config.yaml
experts_per_token: 4
router_z_loss: 0.001
beta1: 0.95
schedule: "wsd"
Below are experts of layer 2 (counted from 0) of a mixture-of-experts language model. Rows are named gate (a neuron's input weights, with its number), up (a neuron's input weights, with its number), down (a neuron's output weights, with its number) and show model dimensions 192-287. Each number is 50 + 10 x the weight over its row's rms, rounded and kept within 0 to 99.
Before each expert's rows: "comes before" lists some tokens at least twice as common just after its tokens as in all text; "gets" lists some tokens that make up at least twice as much of what it gets as of all text. This comes from a sample of Wikipedia text that the model never trained on. Tokens count by the router's weight.

# expert 48
comes before: "\n", " The", " He", " In", " It", " She"
gets: ".", " of", " ==", " they", ").", "=="
gate0:43 15 42 57 59 21 56 58 35 50 65 38 45 28 52 22 39 46 41 55 27 45 32 38 61 76 37 48 46 60 49 45 51 47 47 58 44 45 46 56 48 41 49 50 52 48 41 44 41 64 65 54 46 36 51 59 56 41 50 54 45 47 38 33 31 63 66 49 53 57 56 53 79 54 44 55 42 68 41 59 43 58 46 47 74 50 59 53 56 56 48 36 53 53 38 60
up0:57 34 57 62 53 60 61 49 39 57 37 47 56 53 44 49 46 52 50 40 63 26 54 59 47 35 50 55 68 58 40 61 62 46 52 40 35 48 52 52 39 62 41 44 53 77 41 49 48 57 57 59 40 67 63 63 48 55 48 64 45 67 45 53 57 54 44 62 46 55 34 27 33 60 30 64 19 45 42 52 29 49 44 43 69 43 61 52 39 51 41 51 53 50 57 52
down0:49 37 48 43 56 34 53 28 45 63 55 52 41 31 45 43 51 46 62 49 44 50 51 51 45 42 45 38 38 50 51 51 46 61 32 22 42 55 55 72 59 72 55 57 46 43 60 62 50 68 55 65 42 61 71 56 58 44 44 51 52 54 63 61 66 72 42 41 46 53 45 68 44 46 54 47 55 46 40 59 34 44 66 41 51 60 48 58 44 51 51 51 62 34 45 49
gate1:45 62 42 36 54 46 57 56 47 61 56 59 46 68 65 48 49 47 46 44 61 66 55 51 46 44 36 38 48 47 51 67 52 50 46 51 51 77 68 52 36 33 73 56 50 57 58 60 54 60 48 52 56 64 58 44 62 56 40 64 57 50 52 64 51 44 52 54 48 53 32 41 51 70 44 38 55 51 41 57 47 57 55 36 53 59 47 56 40 57 51 24 51 49 28 54
up1:58 46 62 36 45 32 46 74 43 45 52 23 29 45 50 46 59 57 47 28 41 37 49 43 56 73 39 57 69 46 44 53 39 47 61 43 40 57 66 61 35 46 54 51 40 63 43 47 50 57 50 41 74 49 41 56 38 33 41 53 45 49 39 58 31 49 46 49 29 41 61 61 48 33 48 35 55 37 31 59 47 52 25 52 74 58 57 35 18 45 74 37 58 57 52 41
down1:43 59 49 40 57 58 54 69 50 42 57 49 53 44 61 46 46 66 61 84 62 59 41 39 45 48 63 64 36 48 51 75 63 69 38 50 35 59 46 51 65 34 54 38 42 44 44 55 50 35 48 48 48 72 51 48 62 61 47 55 51 41 69 55 50 44 40 44 49 70 54 47 53 47 57 45 48 43 45 31 48 49 53 56 52 51 45 54 51 50 44 45 43 58 49 51
gate2:33 65 68 56 45 56 49 50 48 53 45 50 51 59 37 32 61 37 48 53 59 51 51 43 42 70 48 52 54 60 55 63 55 43 54 58 38 48 40 46 49 44 40 53 40 57 60 53 47 45 47 54 45 37 61 54 48 47 48 66 40 39 36 42 46 35 44 23 53 53 61 34 42 55 59 64 44 40 42 36 55 54 51 36 43 57 37 63 48 57 66 66 40 76 46 43
up2:47 54 39 68 48 42 59 38 65 50 47 58 43 51 50 34 51 69 53 55 48 46 51 54 60 47 70 62 32 49 49 48 53 52 48 45 52 66 52 51 56 32 71 35 51 46 53 46 51 38 26 49 52 70 63 45 60 57 63 48 33 53 56 32 54 53 56 61 48 60 49 50 59 47 28 42 47 47 26 38 41 30 54 56 49 38 52 43 50 47 42 40 53 35 45 46
down2:51 48 59 53 42 36 62 52 35 62 50 49 49 42 47 55 59 66 49 41 31 46 50 47 44 56 44 40 57 50 38 51 59 40 66 58 43 52 56 47 73 49 55 50 57 35 41 45 71 48 52 44 41 58 46 65 52 51 56 59 59 48 61 46 68 47 46 62 33 48 49 46 49 42 28 69 61 45 57 49 69 44 46 68 47 49 57 61 40 47 45 51 28 46 59 78

# expert 23
comes before: " |", "–", ":", ")", " -", "N"
gets: " 0", " A", " E", "\n ", "a", " Z"
gate0:48 32 37 55 40 36 62 54 55 45 59 37 62 46 67 54 52 56 48 41 51 81 40 58 52 22 33 38 51 77 60 63 59 73 48 44 60 57 50 64 49 31 38 47 42 32 65 44 55 56 57 48 49 54 46 65 49 46 52 44 60 27 43 43 55 44 50 50 52 59 56 46 45 51 56 57 48 49 55 47 38 33 53 54 42 47 55 52 32 55 45 37 52 51 64 38
up0:57 21 31 41 57 49 48 49 53 57 40 27 61 63 46 41 71 71 62 49 58 52 70 42 64 40 43 45 53 46 53 40 48 49 41 33 50 47 52 49 33 51 60 49 48 63 68 49 53 42 50 49 50 50 55 52 47 34 47 37 55 45 51 57 49 59 53 55 47 45 41 40 52 56 61 72 62 53 28 36 53 54 48 26 56 38 36 57 40 42 37 20 51 51 55 55
down0:47 54 66 54 63 68 44 32 37 39 52 50 50 51 36 48 43 39 54 45 28 39 69 44 75 48 47 59 36 55 64 57 56 58 43 49 42 57 60 72 46 62 48 44 55 43 35 31 51 59 45 34 46 55 58 48 36 48 59 45 66 49 45 61 30 48 50 43 61 49 32 49 63 51 48 58 49 51 39 44 43 57 49 52 65 47 53 49 47 65 36 69 48 56 33 54
gate1:58 53 50 58 34 62 55 50 48 61 53 44 47 69 56 53 29 44 62 26 52 81 54 35 57 59 53 43 47 50 36 51 58 60 51 43 60 45 54 39 50 53 45 69 61 51 62 63 58 54 55 32 53 41 50 56 52 29 65 24 51 54 30 45 56 43 51 33 48 55 43 54 58 60 63 43 68 54 43 44 44 56 34 35 29 34 72 50 61 53 52 37 65 46 48 58
up1:64 50 60 57 53 34 41 53 54 49 53 48 55 64 71 33 43 39 50 36 48 60 56 61 56 57 54 55 70 36 56 38 29 40 55 50 50 28 29 56 37 37 61 49 22 57 43 32 60 63 55 48 54 28 57 43 41 45 58 53 23 49 41 54 40 57 51 45 38 63 42 52 56 39 46 32 49 52 55 44 56 27 56 54 55 54 51 43 37 45 53 35 62 63 80 47
down1:58 56 58 54 45 51 60 65 53 57 54 38 37 42 33 44 45 56 43 37 57 45 43 54 43 42 57 53 34 49 62 40 64 44 49 51 39 64 58 60 59 40 55 56 49 42 42 66 62 48 56 54 49 40 54 52 42 34 62 46 38 61 64 48 52 61 57 40 76 39 42 50 68 39 72 39 33 50 43 57 52 42 64 55 30 48 61 56 52 73 29 54 46 49 56 60
gate2:45 58 48 45 60 33 50 46 58 47 55 60 51 67 50 45 44 69 57 57 42 71 52 52 59 53 31 26 45 57 41 46 32 47 59 48 54 35 44 46 37 41 32 38 50 49 59 35 60 42 55 37 39 57 50 47 55 45 59 55 50 53 40 26 43 57 60 57 55 26 67 47 48 40 52 54 53 60 59 50 67 28 65 67 29 47 50 42 44 39 54 49 54 33 55 49
up2:51 46 62 57 52 51 61 63 68 58 32 48 53 67 44 61 44 54 53 57 68 35 40 47 38 33 49 55 49 60 56 55 45 65 63 52 55 43 48 67 53 45 47 50 35 60 54 55 63 35 48 62 78 56 65 38 48 57 45 50 43 53 57 70 50 60 52 73 33 53 26 59 55 50 60 61 47 59 33 39 57 47 67 44 24 62 43 53 47 43 47 52 50 42 64 54
down2:53 56 53 46 34 47 57 41 40 39 50 55 44 53 61 47 56 50 54 55 49 43 45 34 52 34 38 56 59 41 41 58 63 49 35 43 71 49 56 67 50 40 36 36 50 67 54 50 53 59 47 68 53 85 79 45 40 36 60 64 42 60 55 25 69 57 53 42 58 65 24 48 78 54 52 42 65 34 47 47 42 49 56 44 50 48 48 43 63 47 46 45 35 48 39 41

# expert 10
comes before: "\n", " ", " —", " 1", " 3", " 4"
gets: " |", ",", ")", " 2019", "if", " sent"
gate0:55 68 59 42 49 47 40 50 60 36 82 51 51 47 56 54 54 32 51 53 63 83 55 58 50 68 41 56 49 85 52 58 51 44 57 37 60 52 50 57 55 49 44 40 45 54 58 46 45 66 39 42 49 40 56 45 60 53 49 59 40 56 42 65 40 40 54 48 50 52 67 42 51 63 55 52 51 64 69 43 66 56 36 80 35 38 48 59 47 53 36 59 46 59 56 50
up0:45 49 38 31 51 50 55 55 62 50 52 47 53 63 54 54 72 41 59 49 42 75 55 45 56 51 38 58 49 67 60 65 48 36 54 50 46 62 49 46 25 46 85 48 53 53 49 56 49 56 22 39 48 46 54 41 44 71 45 39 40 64 55 53 35 55 48 34 46 57 37 56 51 66 50 68 33 51 47 55 44 48 28 47 36 49 61 44 51 53 56 58 42 34 58 43
down0:39 61 67 48 58 47 45 49 56 53 59 47 32 44 53 43 20 52 57 52 45 37 67 55 52 67 39 48 64 28 38 59 37 56 43 49 66 49 65 37 42 53 43 49 54 50 41 52 39 30 49 61 58 51 57 36 48 43 57 59 69 50 45 54 57 60 42 51 78 60 40 47 52 64 40 37 48 47 41 63 57 73 45 68 32 53 59 53 40 53 52 60 47 53 64 50
gate1:70 48 35 86 53 57 40 54 59 49 39 31 54 60 56 46 41 57 40 50 43 50 53 44 54 61 62 42 74 34 43 47 51 61 34 45 45 64 59 54 55 36 52 23 42 43 46 52 57 55 41 50 53 58 65 44 52 53 50 51 60 51 56 44 53 50 48 48 59 49 71 29 54 48 54 55 43 42 55 45 58 49 52 61 66 49 45 55 40 50 51 63 51 49 59 47
up1:50 52 44 41 37 54 49 44 49 37 54 38 29 57 52 49 48 64 38 41 44 67 36 45 36 46 44 47 43 51 22 61 53 49 44 62 58 30 54 48 28 28 49 56 46 56 58 52 41 57 47 53 41 48 47 45 36 52 49 48 44 48 55 50 53 47 52 63 45 73 40 58 52 27 47 50 45 35 42 59 29 47 45 48 33 56 47 55 44 44 44 27 49 31 49 48
down1:47 40 45 57 59 30 44 41 53 49 46 54 50 75 48 44 35 44 52 33 44 55 36 60 49 56 43 52 49 57 60 30 42 47 38 36 42 64 52 47 70 24 42 45 50 60 48 59 47 44 47 53 35 63 47 49 56 62 41 57 38 41 63 42 41 58 55 50 54 73 58 50 58 44 48 49 56 47 37 42 35 51 50 43 54 71 49 36 46 38 40 53 54 44 53 56
gate2:42 58 55 61 63 64 55 50 20 61 30 47 53 61 58 49 48 44 45 56 60 37 57 45 46 60 48 46 44 57 38 59 62 61 48 36 54 37 59 48 52 60 45 28 36 45 42 54 49 47 65 47 39 59 33 49 35 52 37 35 73 56 44 46 61 65 39 31 35 36 45 56 41 31 50 72 51 49 49 61 64 47 37 49 54 62 56 61 50 51 40 56 37 53 59 50
up2:61 42 30 61 50 53 44 51 41 45 44 54 35 54 48 40 54 47 49 64 65 52 56 46 47 52 62 59 48 67 47 50 48 25 49 49 49 43 50 49 44 48 42 45 48 37 48 58 37 55 48 37 70 49 51 47 34 40 36 40 51 34 60 43 34 47 29 55 54 32 49 40 34 52 50 56 40 29 50 56 80 36 53 43 45 51 52 39 59 51 54 45 53 33 45 44
down2:52 46 31 56 53 50 53 38 54 55 39 56 62 56 64 51 53 53 50 51 53 64 46 44 53 64 49 53 42 39 55 63 40 46 63 52 47 63 52 45 82 53 40 43 31 56 59 44 46 48 55 44 53 49 53 30 75 56 57 62 49 43 45 46 74 47 56 53 48 63 79 57 46 50 50 43 60 81 40 45 56 38 53 61 45 38 48 57 59 55 56 26 50 40 69 52

# expert 41
comes before: " |", " York", ";", "–", ")", "0"
gets: " 1", " 0", " 5", " New", "'s", " were"
gate0:44 82 48 59 41 66 51 57 31 32 41 60 36 33 54 42 34 53 46 29 52 53 45 38 48 63 40 41 71 71 45 60 61 27 51 56 54 51 49 39 67 46 63 33 59 64 48 64 55 61 50 54 48 47 55 47 57 41 62 37 51 41 53 46 44 33 48 49 51 59 47 40 52 40 52 55 42 48 67 46 57 47 60 64 58 50 41 45 40 55 42 49 52 65 48 57
up0:59 39 53 60 56 60 39 56 37 57 51 61 61 72 55 55 52 44 52 44 53 65 59 46 58 39 48 66 68 45 55 46 40 81 53 53 63 59 54 58 33 66 59 50 44 54 65 45 49 42 50 46 69 43 42 59 51 55 40 56 63 46 43 68 34 45 50 55 57 48 58 49 28 39 53 52 56 48 43 44 28 52 45 68 61 51 35 55 52 48 50 36 46 49 65 48
down0:54 43 51 67 54 77 40 58 71 54 44 48 47 46 37 47 54 39 57 59 58 52 55 60 35 60 60 53 75 36 41 47 48 23 44 46 55 52 52 50 53 48 37 48 44 49 41 41 44 58 54 48 43 61 38 34 51 60 39 49 68 37 53 47 50 61 44 51 44 45 38 62 51 53 54 48 60 41 48 37 62 51 56 49 67 53 54 30 49 54 54 40 52 47 51 54
gate1:50 53 55 54 65 53 46 52 69 41 37 47 47 34 44 49 66 56 52 53 52 45 51 58 42 31 51 83 70 54 47 58 53 19 42 46 55 33 50 56 45 55 38 52 38 39 52 55 42 37 47 36 56 49 50 56 45 66 55 45 51 61 45 48 52 36 54 58 53 47 61 34 60 42 54 61 36 39 62 33 53 57 17 40 60 46 48 49 38 59 52 39 52 61 59 44
up1:37 48 64 52 59 58 59 46 65 54 56 59 41 61 46 49 65 56 51 34 59 43 41 55 41 41 53 38 66 37 44 75 50 45 48 53 59 48 51 50 28 55 55 55 40 43 52 51 47 49 47 54 62 54 42 50 38 58 33 46 47 62 42 60 66 37 47 45 43 52 47 36 55 40 62 50 38 48 66 49 54 62 35 46 63 64 66 47 53 60 42 53 46 46 48 44
down1:52 40 42 52 45 46 50 34 48 73 79 41 54 37 33 34 50 49 48 37 49 58 40 22 62 55 51 57 50 51 33 52 60 37 57 66 37 56 57 45 58 46 32 41 63 34 57 46 64 38 49 40 66 59 48 47 53 53 50 60 51 48 47 48 62 60 48 51 55 56 52 42 53 54 59 32 48 49 44 49 54 47 52 43 30 74 52 61 44 62 53 51 59 33 41 56
gate2:35 40 46 54 52 43 48 45 54 61 18 50 61 65 46 57 26 56 59 59 38 51 37 53 62 39 47 52 55 57 46 60 29 70 50 56 49 66 40 48 58 50 26 38 56 36 45 48 53 41 45 64 58 43 42 48 62 54 49 51 92 33 59 42 60 68 42 71 51 57 38 39 53 51 65 61 52 36 50 50 44 49 37 74 38 62 45 38 52 47 44 59 56 58 53 56
up2:49 43 55 49 47 37 60 50 42 49 31 39 45 65 32 42 44 58 66 34 52 39 45 52 62 39 68 60 37 51 50 53 36 45 57 43 61 74 44 48 44 35 41 54 54 41 52 47 57 43 41 56 60 57 55 39 35 46 51 48 43 49 67 50 56 48 40 48 40 42 47 46 33 39 42 37 36 56 56 62 48 57 70 44 51 45 51 52 42 57 55 38 42 41 45 49
down2:37 67 29 46 31 49 42 45 53 41 44 65 49 45 36 44 48 82 48 43 48 33 55 41 56 38 57 43 49 38 53 62 63 49 49 54 37 46 40 57 58 39 40 54 39 52 54 57 50 61 58 48 22 57 47 48 52 45 58 41 57 45 64 40 41 42 41 46 38 47 38 59 40 51 32 54 70 38 34 45 37 60 40 44 39 44 46 47 42 59 44 63 47 44 66 45

# expert 38
comes before: " |", " Species", " Year", " Binomial", " School", " office"
gets: " ", "|", " an", " C", "In", " also"
gate0:62 54 54 50 44 45 49 65 51 51 41 50 58 41 62 53 39 42 38 71 60 55 46 42 41 35 73 68 51 49 38 56 41 57 43 63 48 65 52 43 68 71 52 54 55 53 52 32 57 48 58 69 57 49 33 64 53 53 51 48 52 73 43 41 46 51 32 60 44 68 49 52 58 30 41 28 48 62 69 55 44 61 31 61 52 44 49 62 36 53 53 48 42 51 61 61
up0:48 54 75 56 52 40 63 52 67 52 51 50 49 59 40 58 65 43 43 46 56 64 58 52 55 72 49 39 59 45 46 45 48 52 62 49 54 49 47 42 61 43 47 34 36 42 55 50 54 34 59 49 58 41 46 49 43 63 42 54 34 52 64 53 49 52 62 46 51 51 53 61 54 40 48 28 42 69 39 59 59 44 49 45 55 33 47 69 51 66 51 45 47 28 51 54
down0:37 54 47 51 64 38 40 42 42 41 28 56 60 61 53 53 53 53 75 53 54 73 56 47 49 47 52 35 49 44 46 56 65 61 66 44 46 56 45 56 44 55 54 35 65 31 60 51 57 46 49 39 33 46 38 57 50 73 47 55 53 53 37 42 53 45 44 38 39 46 51 49 51 66 37 76 52 44 68 47 43 45 50 32 49 36 38 49 55 30 44 48 65 49 45 57
gate1:54 50 58 49 43 28 43 63 30 47 45 47 55 48 41 45 73 44 55 46 60 65 48 60 53 56 55 52 47 57 49 35 64 60 48 75 55 48 62 53 42 48 41 45 47 37 45 52 58 46 44 35 48 52 53 36 50 46 44 49 56 66 40 62 56 45 55 62 46 46 63 42 46 68 56 59 43 62 48 45 56 42 55 50 40 49 51 54 67 51 42 77 48 86 55 47
up1:48 52 55 63 48 35 43 54 58 55 60 53 47 44 37 47 46 48 33 74 33 35 37 48 43 53 58 50 41 52 46 73 49 46 25 43 43 57 42 48 62 63 41 58 61 61 48 76 42 67 40 36 49 59 64 60 50 42 51 59 48 52 54 53 40 53 60 65 49 41 65 70 25 52 60 47 51 65 48 30 46 56 47 59 49 51 43 33 39 43 56 53 48 68 53 41
down1:57 44 50 47 56 64 64 49 54 48 45 60 58 54 61 48 51 51 43 45 43 62 41 40 46 41 70 37 44 49 50 35 39 40 50 44 38 43 43 55 57 69 56 51 41 67 38 64 37 47 58 47 58 49 37 52 48 58 62 53 51 61 50 31 56 44 37 50 49 52 58 54 56 66 61 31 35 47 46 46 57 32 56 51 52 39 63 49 44 64 45 56 57 27 55 61
gate2:49 37 38 42 54 38 58 57 52 45 46 58 49 58 42 46 45 45 63 57 24 46 45 40 62 39 30 49 54 68 52 41 36 41 52 53 57 45 58 50 36 57 30 65 48 48 58 69 47 46 50 59 52 41 50 42 37 54 44 49 63 99 36 62 41 57 57 46 54 49 46 53 59 50 57 40 30 26 53 56 53 52 25 74 59 44 62 40 36 58 66 45 48 56 45 50
up2:45 48 58 36 52 63 64 53 32 49 46 44 35 45 54 47 51 53 48 57 48 44 46 29 45 38 41 50 69 41 64 61 90 51 65 48 55 52 47 66 61 47 50 45 52 49 47 52 55 56 53 66 57 46 50 55 40 67 59 46 54 47 65 59 75 76 62 33 45 52 54 48 62 49 49 54 47 40 36 37 50 44 38 66 55 68 60 54 51 54 48 57 54 61 48 49
down2:40 43 51 53 68 42 43 28 47 50 45 41 53 46 65 52 65 50 45 59 48 62 40 44 40 47 52 57 53 43 75 56 39 42 38 54 59 75 44 45 59 54 44 57 42 53 33 45 44 23 48 58 51 50 35 44 42 48 55 55 52 61 49 44 62 45 47 62 44 45 52 39 47 51 52 38 35 33 58 54 66 56 50 43 23 59 50 55 58 62 48 56 32 44 38 31

# expert 39
comes before: "\n", " The", " ", " He", " In", "|"
gets: ".", " |", " a", ",", " is", " was"
gate0:42 50 45 68 58 47 55 31 29 59 51 54 68 34 48 44 65 50 53 61 54 55 50 59 45 47 66 56 49 62 46 45 42 51 52 44 55 56 54 57 46 43 50 33 36 27 43 40 56 57 48 36 37 56 60 47 45 60 51 52 36 42 35 58 34 61 32 40 59 41 53 47 66 38 62 38 43 66 50 49 30 39 39 33 55 42 52 53 53 43 47 56 60 52 60 57
up0:67 38 62 38 48 60 50 40 40 47 51 52 66 57 47 41 54 68 41 53 56 55 46 62 58 42 59 43 42 52 39 54 60 39 59 38 51 58 42 51 30 42 64 49 37 43 50 36 39 44 46 47 28 49 56 50 19 50 58 47 40 41 49 39 39 44 30 44 50 38 52 70 68 50 51 40 53 56 46 56 44 55 40 42 55 49 59 61 55 53 51 49 45 77 54 44
down0:51 50 42 70 51 51 47 47 56 62 58 61 64 45 54 52 66 63 58 52 59 38 51 46 50 44 52 45 45 50 57 53 52 56 46 54 49 52 48 56 41 48 42 44 48 51 57 37 52 54 69 63 57 43 35 40 50 69 45 48 32 52 42 52 45 52 64 60 48 50 33 39 40 39 31 59 38 41 31 52 47 38 46 52 42 44 65 59 66 54 58 74 52 71 42 53
gate1:38 69 49 36 44 49 35 52 23 49 22 45 46 57 50 32 34 59 47 52 44 48 55 25 50 30 52 46 56 56 60 53 36 41 50 49 53 43 46 43 35 36 55 34 47 51 50 57 55 60 46 57 53 42 63 43 56 68 46 48 39 45 56 47 57 51 44 55 61 54 55 64 34 60 51 56 50 49 61 38 31 61 40 60 43 66 53 50 62 59 42 34 40 50 62 61
up1:58 62 56 48 53 63 57 48 29 59 44 40 41 73 49 31 39 61 51 52 43 28 50 44 57 28 48 45 57 47 50 42 37 58 44 53 50 40 45 51 64 49 48 40 53 64 37 43 56 68 21 53 51 51 59 47 43 62 40 60 62 54 42 48 58 52 49 63 45 47 57 49 16 41 65 40 48 47 54 39 49 25 49 58 56 40 37 47 49 63 56 65 34 63 57 58
down1:32 47 37 51 52 42 63 51 49 50 57 44 53 33 39 49 47 42 35 50 56 50 36 48 57 59 62 48 44 56 44 60 34 52 23 52 56 54 75 32 34 26 53 63 40 66 55 41 56 59 59 41 34 49 43 47 49 57 54 51 34 43 54 52 75 47 54 53 46 50 52 49 68 70 54 53 57 34 57 50 40 33 39 64 60 53 40 55 46 65 48 63 72 66 57 33
gate2:59 49 39 50 46 58 48 43 46 59 38 57 43 49 50 50 44 57 55 66 49 51 51 47 54 48 43 52 67 34 50 39 61 52 62 54 62 57 48 50 62 53 55 46 66 61 45 55 68 35 56 43 52 55 65 55 52 54 43 44 27 37 59 59 61 54 57 55 44 49 36 41 46 38 63 60 60 30 50 37 29 39 34 19 46 57 52 49 49 47 50 52 49 54 62 46
up2:48 51 40 41 31 47 65 27 55 52 32 60 41 65 47 48 31 47 37 40 45 18 47 43 55 53 64 56 60 36 59 45 50 43 49 47 35 69 51 43 34 44 53 69 56 49 44 57 54 35 55 60 20 57 47 45 49 65 54 54 39 40 47 48 56 54 42 66 49 52 59 49 50 31 48 31 46 43 39 49 74 61 56 64 39 34 46 56 46 45 63 43 65 66 47 38
down2:65 45 51 39 46 57 43 55 55 49 62 63 51 50 44 57 54 48 51 49 49 59 62 34 52 61 59 60 53 61 74 58 58 57 76 64 54 48 31 43 26 60 38 52 45 47 59 39 50 50 48 55 54 53 45 54 46 61 62 52 46 55 53 65 59 66 42 40 44 50 23 56 48 62 60 57 43 38 47 46 44 52 62 31 57 62 50 41 47 39 62 48 53 66 33 61

# expert 22
comes before: "\n", "-", "|", " ", " 0", "The"
gets: "\n", " the", " |", " The", " M", "The"
gate0:39 49 62 59 50 69 51 43 42 42 40 42 49 43 44 46 32 65 62 48 62 38 52 38 57 47 62 39 43 57 48 47 37 30 59 54 55 50 27 43 52 51 50 56 63 47 57 57 50 58 63 52 72 52 57 49 49 37 49 49 37 60 47 72 61 41 45 44 63 57 73 42 68 33 55 47 48 38 54 44 65 41 49 47 58 42 51 43 38 39 54 51 51 40 57 57
up0:37 58 53 58 52 56 51 61 53 57 53 37 48 40 46 63 51 52 40 61 63 55 51 37 48 51 53 38 61 48 40 38 62 40 49 55 54 58 52 36 53 55 53 60 33 63 45 52 59 63 57 38 74 43 49 48 35 52 51 66 30 46 26 48 51 30 50 40 34 48 49 54 39 25 51 33 55 45 46 58 52 55 50 66 08 46 36 45 60 48 38 59 39 61 57 60
down0:55 65 44 41 33 44 43 54 62 40 52 64 50 58 62 66 54 42 36 38 52 40 55 46 58 57 48 50 60 52 57 37 40 45 53 59 43 58 56 51 54 59 62 51 44 54 53 53 59 56 55 54 63 67 53 40 52 50 52 57 55 43 53 41 58 48 53 58 47 34 42 46 51 61 60 62 69 47 28 43 27 44 42 61 61 42 38 52 63 45 55 47 55 74 53 48
gate1:45 54 47 42 60 41 40 44 47 48 44 66 48 72 46 52 71 45 56 56 56 62 50 62 42 62 43 51 50 47 50 58 38 61 56 38 55 37 71 46 55 50 47 58 47 32 38 58 50 34 39 46 42 64 65 52 38 58 43 56 52 54 53 55 64 57 54 42 46 50 59 38 45 47 39 46 48 50 37 39 38 45 18 46 47 28 38 46 49 52 50 44 42 53 55 43
up1:58 83 49 36 45 45 25 47 73 59 46 45 55 66 51 66 37 43 51 47 56 42 51 66 53 22 66 52 48 33 29 62 44 51 60 62 44 63 48 55 62 54 25 64 42 57 51 51 44 57 51 43 53 57 67 59 54 50 64 54 57 47 44 48 51 53 60 50 64 63 37 41 47 54 42 40 42 55 50 37 47 46 56 44 45 53 43 49 49 53 50 51 46 57 49 50
down1:50 52 43 48 60 83 61 41 46 55 57 40 58 44 39 43 59 70 68 36 58 48 56 49 38 23 53 47 33 56 59 40 26 53 46 41 49 47 50 57 46 60 63 44 59 46 53 55 51 50 47 48 62 71 43 43 50 23 44 39 52 47 59 24 54 19 42 48 51 59 37 53 45 62 46 39 43 33 28 43 40 41 56 62 63 61 68 45 43 30 49 54 49 68 55 44
gate2:50 51 79 60 39 46 61 48 62 45 47 60 52 41 59 52 52 57 50 61 50 64 59 49 55 56 54 60 65 67 58 85 75 54 46 46 49 44 30 43 59 50 57 57 55 51 57 49 58 54 68 52 58 47 42 47 28 54 43 51 38 56 48 53 52 49 63 32 40 56 45 73 60 37 65 34 55 37 59 39 27 54 30 40 44 65 55 51 61 61 55 54 40 74 53 54
up2:64 47 32 52 52 45 57 50 50 46 76 60 45 61 43 62 39 74 53 39 47 55 57 38 48 43 43 58 44 52 35 44 50 53 41 44 66 48 50 37 62 52 61 60 62 63 41 50 45 58 58 56 43 47 44 59 58 49 53 65 66 59 67 37 43 37 59 56 49 52 37 51 46 61 58 43 40 30 65 47 33 59 43 48 48 51 45 54 51 51 46 30 51 54 59 46
down2:69 44 43 54 46 44 58 48 30 45 50 62 50 29 53 40 44 54 45 40 43 63 47 47 57 54 40 56 49 60 51 51 40 48 56 30 41 46 54 53 41 65 53 47 50 57 49 37 57 43 53 44 53 53 47 48 57 68 56 67 59 60 63 63 46 68 42 39 54 40 54 55 49 61 43 51 41 38 40 42 34 66 48 41 31 59 68 45 52 48 53 43 65 49 64 47